Below are experts of layer 4 (counted from 0) of a mixture-of-experts language model. Rows are named router (the router's row for the expert), gate (a neuron's input weights, with its number), up (a neuron's input weights, with its number) and show model dimensions 0-191. Each number is 200 + 30 x the weight over its row's rms, rounded and kept within 0 to 999.
After each expert's rows: "gets" lists some tokens that make up at least twice as much of what it gets as of all text. This comes from a sample of Wikipedia text that the model never trained on. Tokens count by the router's weight.

# expert 17
router,231,181,229,189,240,176,165,232,232,234,166,234,232,180,160,229,205,160,158,237,170,234,236,235,233,167,165,228,167,203,167,234,175,170,235,234,229,189,232,177,230,237,235,229,233,235,160,170,234,229,167,163,239,238,162,224,193,199,232,185,165,202,186,174,234,235,236,168,174,194,233,160,172,176,170,167,169,240,198,236,190,169,239,190,209,171,176,173,228,230,231,232,182,166,229,192,230,170,236,178,232,221,236,169,231,231,201,239,167,233,165,235,234,213,230,171,229,228,238,198,191,196,233,171,234,167,231,230,173,229,234,163,172,156,160,167,172,174,206,227,171,170,172,163,159,211,169,224,197,166,197,232,231,234,155,197,171,162,232,200,175,229,239,224,230,232,156,166,229,231,170,169,173,201,222,212,230,166,164,199,228,157,158,234,229,166,179,244,170,233,232,193
gate0,243,149,168,211,136,162,239,180,225,288,228,234,216,155,204,195,181,203,162,206,162,200,161,220,219,210,213,163,194,226,219,211,224,206,197,214,201,157,252,261,197,251,169,214,163,207,197,222,244,197,165,160,220,217,174,204,155,189,190,164,215,216,200,211,179,214,244,210,152,186,226,172,183,174,214,196,243,241,214,184,198,204,258,228,242,201,181,171,223,174,176,191,165,147,236,198,193,174,211,195,176,227,226,151,243,239,211,230,233,206,224,233,190,169,253,189,167,142,143,204,175,190,190,156,205,196,185,190,159,221,224,262,204,145,199,186,149,200,174,175,209,174,193,213,250,172,184,194,168,187,197,209,170,227,207,196,242,163,128,180,162,220,186,238,198,194,221,238,248,205,158,146,167,117,189,171,187,222,206,210,185,199,189,174,247,243,155,192,198,231,215,208
up0,229,138,244,188,210,180,182,182,216,289,182,196,202,227,172,274,159,184,169,163,187,238,231,171,210,229,195,188,194,209,157,166,167,160,222,240,198,227,250,146,209,160,251,197,260,236,200,195,202,186,170,170,174,194,208,238,228,207,261,200,166,163,186,145,163,222,221,181,193,226,256,188,170,136,223,179,151,218,224,161,214,173,215,173,238,176,204,207,219,196,265,186,135,173,207,206,195,166,186,207,166,178,213,231,223,206,188,202,178,182,174,164,228,168,210,184,209,210,248,214,175,181,192,150,164,194,246,199,177,194,201,173,170,176,181,168,158,192,177,164,178,167,142,189,218,183,178,205,177,225,185,230,127,151,162,225,165,159,225,194,180,200,176,198,206,198,172,179,180,219,172,201,221,179,172,167,194,241,240,252,197,190,264,179,240,200,197,223,199,180,235,233
gets: "s", " M", "ing", " m", " and", " to"

# expert 22
router,221,171,222,177,234,175,169,230,231,228,170,245,235,245,172,225,200,163,163,258,178,219,236,227,230,170,171,225,175,193,172,239,171,173,229,232,230,205,229,178,229,226,225,231,226,243,173,177,216,235,158,181,230,224,167,231,188,213,231,198,159,172,182,161,234,232,233,177,166,217,235,169,173,172,178,161,177,243,201,236,209,165,228,190,201,160,174,163,204,242,227,239,180,168,241,186,233,169,246,181,223,230,234,174,235,226,194,240,169,216,177,237,226,217,231,166,226,229,227,175,187,172,232,171,238,171,230,235,210,226,231,171,164,171,173,161,165,166,202,227,161,174,156,164,136,220,164,229,211,166,197,235,200,235,163,185,162,163,225,184,179,249,240,231,227,233,168,169,231,242,186,167,165,189,201,223,250,157,171,239,229,167,168,227,231,170,211,226,170,228,228,204
gate2,198,183,187,161,168,212,166,217,214,214,186,234,188,182,144,267,174,229,169,219,216,151,229,233,188,214,111,223,178,207,203,243,184,184,232,233,161,188,199,184,162,154,204,171,180,210,190,176,212,221,209,247,210,218,134,188,201,217,133,223,219,201,219,208,174,210,184,189,163,236,204,224,214,200,198,178,250,208,225,196,151,197,197,221,197,173,196,131,186,182,173,193,170,181,205,222,197,185,255,176,190,177,266,223,219,212,163,297,169,133,224,222,224,214,211,206,252,226,207,217,224,209,200,237,199,243,228,219,205,199,209,218,200,219,167,189,147,231,201,240,206,148,199,147,236,212,219,192,166,208,204,301,173,209,193,195,161,169,232,174,152,208,175,173,188,206,158,207,183,241,170,164,200,197,163,195,217,130,111,200,201,187,191,203,192,170,195,192,198,245,210,211
up2,192,179,219,185,222,192,243,260,167,210,125,239,211,209,175,205,222,186,171,236,192,213,196,239,186,174,215,162,238,155,215,166,146,181,196,213,177,219,216,254,233,225,218,210,173,239,179,179,206,206,209,186,179,208,207,184,215,214,240,225,234,267,152,165,216,289,199,219,192,200,201,184,159,181,173,188,223,169,183,191,183,207,189,253,200,176,170,185,177,182,228,204,147,272,218,209,202,228,224,219,208,234,211,176,204,211,175,257,182,203,242,190,284,203,219,202,210,231,192,203,250,191,176,191,192,190,202,199,210,219,232,117,199,207,213,205,215,228,214,208,226,171,260,132,174,183,162,189,187,176,202,223,172,160,185,237,145,162,257,197,207,209,231,178,233,198,159,219,265,247,179,175,161,310,210,228,228,198,177,242,203,189,221,230,205,174,206,194,188,179,188,204
gets: " b", " to", " G", "g", "ut", "ec"

# expert 13
router,240,166,223,196,234,178,172,235,231,226,168,233,224,232,173,231,162,171,166,230,167,235,237,228,232,171,172,229,173,202,164,223,171,165,243,230,231,209,232,155,239,227,236,238,236,235,162,172,274,245,168,176,227,223,165,233,209,197,231,226,176,160,193,170,234,234,234,176,165,212,229,167,174,165,171,161,168,230,206,231,189,167,226,227,194,177,175,172,203,222,220,236,225,168,229,198,230,170,233,163,228,250,235,152,246,235,208,228,168,242,164,235,240,211,224,172,236,234,235,177,184,186,231,171,227,167,228,228,203,227,229,163,161,165,171,172,175,171,202,220,165,171,145,169,190,218,171,228,204,169,219,230,186,230,181,205,175,178,237,200,169,219,227,196,225,223,171,167,232,233,162,165,172,191,200,210,220,178,168,220,229,177,168,232,242,169,133,219,175,229,232,193
gate0,215,221,234,193,212,203,217,251,226,199,195,212,206,177,159,238,166,163,185,188,149,215,225,210,222,152,181,182,223,249,212,188,186,205,200,249,205,222,204,279,233,197,242,162,207,199,203,240,196,210,204,189,201,229,205,185,180,203,219,191,145,225,222,198,226,202,211,230,176,203,166,173,211,203,209,181,174,246,173,158,180,206,232,189,214,192,139,173,164,203,184,182,198,220,164,187,186,85,247,215,169,206,144,207,238,235,274,199,179,269,177,209,220,182,219,192,178,232,235,143,221,172,151,206,161,183,229,192,229,242,251,137,176,202,201,246,155,179,206,237,189,209,188,196,211,217,89,244,244,182,227,192,159,147,198,174,197,210,197,200,179,217,248,203,202,190,200,200,200,193,193,188,196,169,167,241,212,219,155,202,274,193,229,177,173,175,163,191,207,239,232,194
up0,239,192,225,191,254,189,179,238,275,211,225,224,212,243,175,231,214,200,172,224,180,176,235,161,208,157,192,231,198,193,149,215,179,234,210,312,212,226,189,223,204,186,234,198,191,241,230,170,233,213,172,189,185,228,246,268,169,186,199,242,184,228,213,221,240,200,251,230,184,187,211,183,198,246,211,238,153,247,179,153,162,200,228,263,283,232,208,155,213,152,203,212,186,179,198,191,200,184,197,173,180,169,148,154,220,215,212,195,162,219,186,202,187,186,213,194,175,187,214,158,230,210,225,212,200,166,211,174,211,253,223,132,174,246,175,224,211,174,157,184,213,205,202,177,238,212,184,219,239,221,153,198,179,219,227,220,231,184,213,184,198,144,203,211,203,212,177,267,193,230,162,133,205,238,140,208,240,231,175,201,239,200,215,204,180,241,201,231,197,211,235,222
gets: "al", " B", "ing", "es", "ed", "m"

# expert 6
router,227,158,228,186,240,172,164,230,235,216,166,231,224,163,167,235,158,170,176,233,163,230,234,227,227,165,169,234,171,204,169,229,165,173,226,228,228,205,236,170,230,227,236,230,237,231,166,171,240,235,160,171,208,231,169,230,195,209,230,175,174,170,188,169,230,225,247,167,161,182,225,166,173,169,184,165,170,238,194,228,194,172,229,218,211,173,165,164,204,227,229,236,228,168,229,200,231,163,225,156,225,189,239,166,228,232,206,226,172,218,168,231,235,198,238,170,236,235,232,209,191,203,234,162,240,173,227,237,198,232,232,166,168,169,166,168,173,168,204,210,160,171,156,171,146,202,163,233,204,175,205,227,204,232,187,151,173,170,228,212,165,237,239,233,226,237,170,170,232,240,158,169,174,200,212,214,239,172,159,212,231,185,169,229,234,164,150,252,170,233,232,217
gate0,197,190,234,232,282,195,205,193,239,170,175,195,162,164,153,226,160,177,202,211,207,220,202,212,193,132,186,246,183,223,138,205,206,153,204,197,242,197,239,264,217,258,200,213,194,227,212,191,177,270,241,172,189,253,182,184,166,207,183,197,208,198,193,226,188,188,196,188,144,193,211,167,150,142,201,167,189,147,180,242,214,174,191,219,195,137,181,204,236,212,177,265,222,195,161,116,193,208,217,234,199,181,200,234,188,173,178,180,161,234,210,231,196,148,273,196,150,211,193,213,194,176,193,142,197,235,143,180,204,205,201,222,178,219,183,179,205,194,235,178,209,188,185,181,204,238,211,218,145,173,189,223,187,214,190,280,191,210,204,240,184,202,202,237,223,211,232,182,215,239,214,187,133,222,202,217,218,182,194,244,197,171,184,202,264,215,198,210,191,177,280,192
up0,219,231,222,196,194,232,191,217,195,177,175,227,235,164,169,182,207,197,170,164,166,203,210,113,187,146,190,237,204,205,191,217,174,185,194,221,190,194,242,197,243,195,200,270,166,209,176,204,182,242,172,164,194,217,223,191,184,177,271,226,205,191,201,209,151,220,185,148,191,187,211,206,259,162,202,189,183,199,202,193,160,192,251,243,181,202,246,192,217,204,230,206,202,186,164,158,253,210,227,269,188,180,256,242,201,138,188,237,221,243,178,195,177,218,237,219,178,190,185,205,211,213,247,146,211,175,236,185,200,239,228,189,207,166,204,179,174,193,225,248,190,201,189,157,206,176,162,262,171,219,161,226,247,206,174,227,101,156,195,138,181,246,189,243,254,240,229,188,205,213,209,193,209,163,213,256,205,187,215,243,169,215,242,207,256,185,202,210,218,212,219,257
gets: " R", "g", " G", " D", "er", " O"

# expert 8
router,231,160,232,210,224,163,163,230,228,227,167,230,242,190,172,234,182,173,162,231,176,234,224,250,235,167,170,227,168,202,169,235,162,165,233,236,235,183,226,163,237,225,229,230,233,233,169,159,236,250,172,169,227,227,164,237,210,214,235,232,179,185,171,162,230,230,232,175,168,193,227,176,170,176,169,164,163,233,176,233,199,168,238,203,212,176,169,167,207,232,239,226,273,171,243,215,234,171,233,162,229,244,240,173,238,225,207,227,173,218,165,237,230,182,229,165,232,232,230,196,182,222,235,171,232,171,228,229,198,228,236,168,169,177,173,168,160,166,222,216,162,163,177,166,162,202,169,235,174,167,212,231,195,223,170,189,174,172,223,202,167,224,234,216,230,235,170,168,239,238,161,167,172,204,197,197,233,185,168,206,232,173,173,231,237,165,169,226,163,230,227,205
gate0,190,206,224,204,184,188,201,233,250,167,182,219,168,150,182,188,201,151,199,218,210,238,164,234,162,215,225,196,192,188,203,212,134,203,195,330,213,166,198,205,202,199,226,187,289,209,173,194,201,213,178,174,169,182,232,193,205,210,254,159,186,210,215,175,201,169,192,204,172,226,200,160,220,163,153,183,243,212,185,179,205,177,220,215,194,199,196,158,185,230,168,189,207,221,211,212,214,200,221,154,220,214,186,232,217,234,171,222,203,223,218,168,186,148,73,219,195,220,186,193,174,212,220,152,203,223,190,172,194,218,155,171,199,205,214,229,226,156,229,137,227,137,149,230,171,133,200,205,169,196,204,212,226,211,194,142,216,228,198,211,155,229,213,207,184,222,161,228,229,203,260,201,199,238,233,202,174,176,197,199,209,137,190,210,200,185,131,185,153,177,182,230
up0,223,194,131,182,190,195,182,188,185,136,246,196,245,157,162,177,222,187,220,189,185,177,213,214,226,221,196,133,190,217,190,177,192,276,202,190,219,200,220,189,236,205,282,212,243,228,208,201,261,226,185,239,198,191,188,195,175,166,224,184,128,175,210,139,222,285,211,211,223,239,206,202,195,148,238,230,242,242,247,189,206,180,214,195,180,172,173,211,207,193,171,212,199,168,192,241,221,210,231,166,165,227,219,191,232,237,174,229,169,182,180,197,175,207,277,171,188,193,173,219,212,218,189,165,202,179,181,222,184,214,232,202,192,185,222,169,187,177,227,213,197,231,188,222,161,178,193,258,128,218,177,226,171,209,153,137,138,184,177,216,197,247,201,194,210,141,216,211,180,230,192,178,171,171,193,214,191,146,181,166,231,202,162,200,251,172,258,246,181,198,215,158
gets: "3", "4", "5", "o", " f", "6"

# expert 7
router,232,160,232,186,240,173,165,237,228,230,172,230,237,213,180,241,220,177,168,239,173,231,235,247,232,171,166,229,170,203,162,232,178,173,230,225,235,199,238,171,227,227,231,224,229,231,168,165,252,234,169,168,221,225,172,232,189,187,230,166,175,161,177,168,234,226,229,164,169,179,227,170,165,173,174,168,173,235,199,240,193,166,235,210,218,165,166,166,214,238,228,233,206,172,233,199,229,163,229,159,229,237,241,163,236,232,191,239,172,239,168,237,236,211,228,172,228,224,228,171,193,198,229,173,241,171,232,232,203,229,226,171,175,171,164,164,175,172,205,231,168,166,174,167,179,199,164,225,193,174,201,229,169,238,173,197,171,169,228,185,171,223,240,237,229,230,162,170,230,229,157,169,170,208,202,186,232,183,171,206,233,177,161,230,238,168,115,228,169,227,231,211
gate0,190,208,197,230,199,209,183,215,231,232,118,219,264,187,233,227,226,150,155,149,160,191,201,181,217,163,152,252,162,210,206,222,207,247,237,206,210,213,218,188,193,217,249,217,207,231,179,180,169,207,211,152,265,189,245,247,242,182,174,194,231,197,193,137,227,210,246,129,204,187,218,202,186,202,175,209,171,164,276,182,176,198,217,195,243,196,197,184,164,214,201,230,146,225,198,205,193,190,148,233,191,211,195,194,186,212,211,179,144,215,135,167,242,225,166,171,172,235,249,264,171,184,201,205,194,157,202,247,206,167,201,212,198,170,187,236,205,179,173,159,192,233,184,187,149,220,206,222,229,168,196,244,173,173,188,179,198,175,191,181,192,214,182,221,190,200,180,196,186,172,187,205,176,292,213,224,195,191,167,242,217,162,217,235,173,200,262,246,191,200,151,260
up0,226,186,208,196,211,178,182,238,176,250,139,195,215,209,195,179,263,212,114,177,159,217,186,215,217,197,199,253,210,195,247,190,179,226,230,205,196,213,159,194,161,207,234,216,173,194,184,210,237,190,185,181,226,183,154,192,279,273,235,171,226,141,208,190,194,198,244,170,218,203,162,229,230,178,226,114,239,172,204,231,137,177,202,213,205,223,219,204,168,155,235,224,176,190,169,188,218,204,193,222,156,194,196,173,252,196,180,188,158,204,224,268,154,204,136,177,178,218,218,204,168,170,162,166,198,191,204,242,211,205,223,181,220,188,191,193,202,156,169,164,199,232,217,218,171,204,203,258,181,202,175,210,173,196,227,235,162,279,196,238,218,190,182,195,216,234,112,227,196,180,208,213,156,203,248,193,208,154,147,211,212,214,216,235,215,183,216,171,147,202,207,215
gets: "ed", " in", "e", "le", " of", "es"

# expert 10
router,222,176,234,199,236,167,170,231,230,236,164,240,237,204,168,230,168,167,161,244,167,232,234,232,232,171,162,231,175,203,168,231,168,166,230,238,232,197,240,177,238,225,230,231,229,238,166,167,235,221,164,168,225,224,162,226,199,185,228,234,176,176,168,169,237,231,217,159,165,205,237,168,169,159,170,170,171,230,199,235,186,167,234,188,204,157,169,169,204,229,233,240,204,174,216,199,238,169,227,170,233,186,229,170,241,231,205,235,171,256,171,237,215,187,224,172,232,227,237,198,180,214,239,176,236,165,231,231,213,232,232,165,170,165,170,170,159,170,215,228,169,165,162,170,156,212,169,223,198,164,207,232,205,229,166,239,167,172,228,197,168,223,243,158,231,235,159,168,228,229,175,174,166,193,201,205,236,152,166,210,231,173,166,232,225,178,189,249,172,227,233,217
gate2,228,174,212,167,190,188,205,216,217,246,164,180,184,222,205,172,187,194,161,255,183,227,176,139,214,168,172,196,201,174,218,193,192,165,206,217,187,172,247,203,245,227,209,236,208,205,183,181,137,225,208,161,182,151,147,186,259,234,223,239,197,233,211,174,207,190,217,202,179,236,249,181,204,183,195,209,163,175,244,208,214,174,192,211,213,194,163,198,210,228,235,214,185,200,250,227,202,194,227,204,258,219,242,202,182,246,191,174,223,187,169,264,212,230,185,180,196,225,191,167,263,189,222,190,218,160,274,195,319,184,248,209,203,101,197,220,175,203,232,108,188,143,242,190,223,199,194,190,208,191,230,240,231,205,135,170,208,189,214,193,183,215,182,179,235,193,174,174,215,178,204,191,163,184,191,187,175,169,196,199,201,198,175,224,187,181,170,245,144,180,144,229
up2,191,167,214,225,205,224,210,204,198,230,172,188,189,223,190,151,197,201,171,207,242,214,209,179,202,162,151,146,199,171,155,224,211,230,187,208,179,168,196,221,255,230,234,226,209,213,194,195,210,183,210,176,145,188,142,216,249,207,189,230,194,254,174,166,216,237,218,238,159,211,201,240,189,127,145,218,154,190,210,215,188,181,225,200,187,160,154,183,195,194,269,201,197,185,192,179,212,156,231,182,242,263,253,183,171,237,226,191,186,229,169,231,203,186,203,191,178,224,176,155,237,199,246,205,194,164,236,201,222,218,221,199,151,128,243,179,154,201,230,148,209,149,174,179,215,206,198,172,205,157,205,252,189,210,190,138,193,157,174,181,183,221,201,217,241,221,160,158,190,199,239,234,182,171,184,232,208,139,150,174,210,147,223,200,188,185,153,249,131,206,228,253
gets: " P", " p", "ot", " Ch", "op", "p"

# expert 2
router,237,173,232,180,227,172,165,231,240,225,169,224,218,158,166,235,180,179,174,229,173,228,232,247,225,168,166,233,169,189,173,234,177,170,231,229,233,206,234,149,221,225,229,223,222,227,172,160,273,239,161,172,251,230,171,228,191,202,234,245,176,166,205,157,238,231,235,170,176,177,229,169,173,171,176,169,173,235,208,231,201,168,231,212,194,170,160,175,208,222,228,231,205,158,225,197,228,173,234,161,236,137,228,163,235,227,209,223,168,225,168,227,235,175,235,170,232,232,230,158,184,243,229,174,231,169,239,234,221,234,229,169,171,171,165,170,172,168,224,213,166,174,165,168,166,207,174,225,191,173,188,229,195,232,181,247,172,172,229,172,166,234,231,197,232,236,177,165,233,229,166,165,168,201,200,197,230,174,169,214,234,186,175,231,225,177,185,243,166,232,233,218
gate0,273,231,202,216,225,183,188,232,175,171,155,167,224,202,169,222,182,167,208,214,173,221,211,221,194,180,195,183,181,195,157,250,166,193,222,241,216,270,179,219,258,210,186,205,224,217,180,192,190,223,197,178,154,186,220,252,183,183,239,168,190,183,194,176,225,208,191,183,165,186,177,198,160,171,171,159,161,237,205,164,180,162,192,188,202,217,145,214,226,151,209,201,170,174,216,210,194,187,262,213,191,209,271,173,188,244,216,200,215,156,158,156,203,194,230,184,197,215,219,185,137,225,140,175,235,235,191,255,164,232,233,156,156,200,187,175,280,177,207,213,133,155,229,187,240,211,181,195,225,242,238,190,167,203,209,241,196,171,228,255,217,276,234,200,198,153,221,247,249,199,193,226,173,189,175,202,233,254,244,228,185,209,184,182,199,201,260,206,197,185,234,193
up0,271,233,250,267,202,196,190,229,216,191,208,222,256,212,190,199,207,172,198,195,198,226,222,212,225,173,232,298,201,189,151,223,146,243,207,186,221,175,171,254,172,244,235,235,204,238,197,184,206,211,191,172,159,205,199,249,179,239,236,153,199,216,188,199,196,187,218,155,237,158,178,224,166,211,193,183,154,235,224,211,218,169,202,174,133,201,145,197,181,226,184,225,193,181,214,204,206,189,187,222,203,161,228,251,210,262,187,173,202,196,194,148,217,203,277,230,223,253,182,211,219,243,207,197,159,192,185,183,156,178,225,208,177,231,183,222,229,214,160,218,191,229,201,197,214,201,165,230,180,174,210,205,201,194,203,193,184,214,219,246,181,199,254,166,213,169,233,178,230,192,210,145,187,248,174,179,188,182,139,190,230,157,197,124,245,206,273,189,174,239,238,158
gets: " A", "\n", "c", " E", "is", " In"

# expert 0
router,231,173,225,188,230,169,160,228,233,219,167,226,226,218,166,229,208,172,168,229,168,232,229,242,233,169,168,228,170,169,163,232,168,171,231,229,230,203,224,172,236,238,231,232,235,230,169,168,260,223,169,175,229,233,170,232,219,191,237,151,161,173,191,177,238,240,230,175,170,220,232,175,165,167,174,171,169,233,176,242,204,167,236,182,218,170,167,170,212,231,231,229,216,166,235,212,234,168,225,174,228,192,236,165,229,232,194,234,170,230,165,233,227,209,233,167,234,236,232,186,190,188,233,167,229,164,232,225,185,234,235,172,169,160,166,159,165,165,199,233,177,164,174,165,170,170,172,229,202,161,196,228,190,238,168,190,164,170,246,206,165,239,233,219,230,232,175,170,226,231,157,163,168,201,211,208,228,158,167,221,230,182,176,234,234,169,156,249,171,230,226,193
gate0,191,219,157,175,205,224,200,222,175,187,155,237,243,153,199,200,220,233,187,214,158,185,183,173,247,160,191,168,197,229,199,214,213,183,176,190,221,175,219,194,223,191,231,195,222,220,185,210,243,236,166,188,183,195,237,181,240,214,240,166,198,166,174,137,194,231,166,213,176,156,237,221,194,190,226,144,185,196,146,232,204,200,208,190,275,174,216,163,206,196,236,217,174,193,174,216,260,275,253,166,224,214,148,187,204,250,230,230,227,198,196,201,180,197,184,164,197,251,202,210,145,238,197,197,236,165,251,210,205,169,256,199,197,162,212,186,167,152,178,237,176,259,196,171,180,214,200,193,273,229,229,182,220,212,187,233,163,192,232,201,210,190,183,210,237,269,218,188,230,184,241,201,186,196,155,176,216,215,190,293,221,223,246,198,195,155,168,174,137,259,197,184
up0,195,223,163,183,169,196,201,234,235,243,187,240,271,174,269,183,207,224,186,195,202,202,170,240,174,195,143,182,190,232,186,255,229,196,193,241,176,157,180,182,193,147,191,246,182,203,217,224,233,231,191,187,221,208,216,184,146,187,216,181,196,183,196,130,249,219,149,178,203,169,137,213,184,207,189,180,165,198,219,221,158,177,205,201,268,194,188,222,236,266,148,229,205,167,199,223,246,185,180,200,228,200,185,247,204,236,224,250,225,186,212,203,200,212,192,155,236,189,146,224,195,202,243,174,232,185,205,215,253,186,245,192,149,188,160,207,166,181,160,155,216,175,170,195,167,157,192,204,172,197,224,224,175,200,169,223,120,196,205,146,178,211,199,203,228,185,175,190,210,170,208,230,181,204,220,215,279,144,190,294,233,211,219,222,211,208,155,191,179,219,219,197
gets: "in", " is", "at", "re", "u", " N"

# expert 30
router,241,172,231,203,240,177,169,233,227,237,163,239,253,194,172,233,210,172,177,225,174,224,231,243,229,180,171,231,170,207,168,234,164,179,239,227,228,197,233,170,232,226,229,240,232,235,164,170,268,236,168,168,246,232,164,233,196,224,232,239,170,183,178,171,234,223,232,164,169,197,233,167,165,166,169,175,163,229,181,238,204,162,229,223,217,175,166,160,220,232,233,235,142,170,221,206,231,168,232,154,236,207,233,169,228,237,194,235,174,226,166,231,231,228,229,172,233,227,231,181,170,197,222,162,236,167,231,232,184,238,241,160,172,174,170,161,170,171,204,230,171,176,175,170,187,204,171,231,211,167,201,234,172,233,172,204,172,168,238,192,175,232,231,223,240,227,156,171,230,229,174,176,169,201,185,203,224,175,171,196,228,197,172,235,220,167,169,230,157,235,230,200
gate0,187,163,181,188,161,162,171,255,199,156,209,147,209,282,191,231,169,218,187,200,198,185,191,234,201,182,197,215,192,238,195,243,175,184,241,208,247,164,203,208,193,219,240,251,191,244,207,217,173,213,163,254,192,226,203,215,196,223,189,221,149,174,198,183,220,256,180,211,176,269,212,178,171,186,186,203,169,185,219,208,237,234,188,154,200,233,169,197,232,165,251,181,217,172,255,164,199,194,197,234,227,225,237,247,212,206,219,177,185,207,214,223,207,239,278,184,155,173,132,176,174,243,242,203,210,171,204,241,255,224,158,198,187,147,188,137,216,178,223,223,192,190,203,167,209,208,117,161,183,195,169,200,198,227,221,246,202,211,200,215,138,226,163,180,229,227,211,158,230,199,149,167,244,168,192,167,152,243,194,202,232,156,186,205,227,185,190,229,202,197,186,246
up0,227,166,190,158,180,144,195,296,177,189,242,160,196,282,161,169,195,196,216,228,175,195,185,207,169,178,182,226,188,224,212,202,122,187,212,205,292,169,203,235,189,199,216,228,216,199,201,195,192,230,114,203,216,191,205,193,204,218,186,241,170,173,204,122,232,231,209,173,160,280,177,160,220,192,164,177,179,163,188,183,227,197,179,128,205,229,188,198,225,194,207,192,240,219,252,170,245,206,199,230,240,212,237,175,202,175,219,212,183,201,229,227,200,205,252,183,176,182,192,215,181,215,221,222,187,186,207,215,245,207,200,168,187,174,175,193,219,191,244,209,162,198,225,216,200,230,149,227,189,192,153,201,230,262,223,231,186,200,244,214,165,209,185,175,189,225,205,152,200,231,157,141,208,150,166,181,160,251,175,185,239,190,175,224,207,191,220,203,230,178,224,256
gets: "9", "id", " r", "2", "7", "8"

# expert 16
router,230,162,233,200,225,167,164,234,226,229,165,224,239,230,161,243,168,164,174,241,168,236,225,241,238,170,175,236,169,203,161,228,161,174,236,233,231,212,229,171,243,230,235,238,238,224,169,170,242,239,170,163,253,238,173,232,208,220,229,237,184,174,224,170,236,232,225,171,175,213,227,171,170,166,167,167,166,229,196,226,196,163,233,187,210,172,170,168,204,229,224,235,215,168,236,193,231,173,232,152,231,208,240,172,231,231,204,233,167,237,163,234,228,202,234,169,239,232,235,187,213,208,232,171,235,175,224,232,180,235,233,171,167,175,169,170,162,166,196,218,177,167,181,171,195,178,166,231,203,166,188,229,199,231,174,191,169,170,238,224,166,228,236,192,223,241,151,174,224,235,162,168,161,192,205,210,226,174,175,224,234,159,163,232,247,166,193,220,158,233,232,200
gate2,221,224,180,152,195,221,188,165,246,195,163,175,186,172,218,249,206,233,197,206,187,261,192,207,222,154,198,171,158,152,136,184,146,223,207,211,194,217,232,215,194,186,227,196,176,241,162,199,255,150,189,184,192,231,213,225,276,191,221,237,156,172,217,173,232,209,227,187,185,155,217,203,195,172,175,181,189,202,134,202,244,194,229,215,236,217,224,173,171,166,233,202,213,174,157,221,241,188,230,231,242,195,221,182,196,213,298,243,153,190,177,234,242,218,238,241,201,257,199,269,177,206,162,202,203,198,249,198,179,247,197,162,198,192,170,194,249,192,148,174,207,182,210,197,150,273,192,190,209,185,185,229,150,207,207,162,161,170,240,221,183,240,167,184,226,205,176,177,171,189,177,212,199,211,241,231,188,173,177,196,227,203,184,216,244,196,203,168,174,254,219,247
up2,220,200,208,136,246,217,207,154,235,161,226,170,158,183,161,213,211,185,174,226,200,201,208,192,164,185,172,194,205,184,157,196,126,204,163,227,216,229,237,162,194,184,196,189,210,245,132,179,264,175,173,199,215,212,209,236,194,180,250,163,159,204,167,173,217,250,220,183,243,182,198,169,195,178,189,206,179,214,153,223,228,192,206,198,233,198,191,149,174,231,244,205,230,160,211,219,211,196,172,195,215,198,194,149,184,199,262,279,175,194,166,231,198,230,247,208,212,248,247,261,154,262,189,212,187,163,243,228,230,246,205,172,153,164,197,213,248,206,172,162,186,192,211,181,136,231,203,237,182,192,166,234,156,169,169,215,171,145,246,172,193,171,201,189,234,209,149,115,199,243,176,191,198,223,206,228,226,182,193,199,228,197,230,208,193,190,190,211,168,169,222,188
gets: "0", "9", "8", "6", "3", " c"

# expert 12
router,236,174,220,204,234,166,166,235,229,237,169,229,226,163,178,234,208,172,165,229,169,231,229,240,231,171,178,231,166,208,168,232,166,161,236,232,233,179,233,158,240,231,226,227,231,229,170,160,241,235,160,169,217,231,166,236,194,216,235,215,165,168,154,161,226,236,228,166,168,217,237,173,170,172,169,154,175,231,192,231,200,169,225,230,192,181,168,175,203,223,241,236,143,166,227,204,235,169,231,166,230,254,235,180,234,236,200,227,165,203,170,242,224,207,231,170,228,235,231,183,174,173,231,166,228,168,236,233,206,230,230,173,165,179,177,170,168,167,214,223,156,166,157,170,168,203,167,243,209,170,202,231,197,230,160,208,167,173,227,188,162,226,234,206,234,232,188,166,238,238,188,176,169,175,191,197,233,162,171,203,230,189,154,231,222,174,161,222,176,236,237,199
gate0,169,195,183,234,225,228,157,216,229,207,201,196,221,167,208,178,242,230,204,192,118,234,221,251,214,156,245,184,169,173,164,201,202,194,169,161,243,162,181,220,184,197,192,195,184,184,253,227,172,185,173,191,214,239,149,227,243,224,223,138,199,184,193,192,245,207,223,187,235,236,202,200,174,184,145,178,201,218,205,202,228,161,307,187,239,176,226,238,222,159,186,190,204,163,185,163,221,158,204,232,242,185,201,191,201,253,206,236,197,207,218,216,227,188,177,160,240,222,161,211,194,225,199,162,264,204,154,151,132,170,166,219,215,195,208,131,217,207,215,212,182,228,220,211,224,224,219,250,191,196,192,251,211,187,217,169,143,230,174,186,208,202,200,209,201,189,229,183,232,155,233,189,166,200,196,187,274,234,172,155,165,148,177,201,213,180,203,231,173,268,225,183
up0,157,197,180,216,218,232,183,211,205,213,189,234,228,169,199,135,229,179,194,193,147,223,271,225,219,175,200,184,160,172,168,240,232,199,176,177,223,194,225,193,162,213,208,241,200,196,219,204,169,206,198,195,199,205,187,212,204,206,205,140,210,190,160,221,242,221,228,170,208,246,218,179,200,222,158,158,197,288,208,205,240,121,244,200,246,187,228,232,230,185,215,245,164,139,212,201,235,165,240,269,246,197,185,171,203,249,231,238,156,176,213,237,250,178,214,180,202,251,197,189,160,222,180,178,249,197,182,163,167,156,169,209,183,165,221,165,252,133,212,189,196,179,200,202,218,256,223,198,189,186,203,269,213,185,196,238,192,203,189,172,221,259,249,193,194,166,186,203,210,199,228,151,177,163,221,182,250,182,184,173,202,164,196,184,201,168,238,247,163,238,171,180
gets: "a", "o", "i", "–", "w", "ro"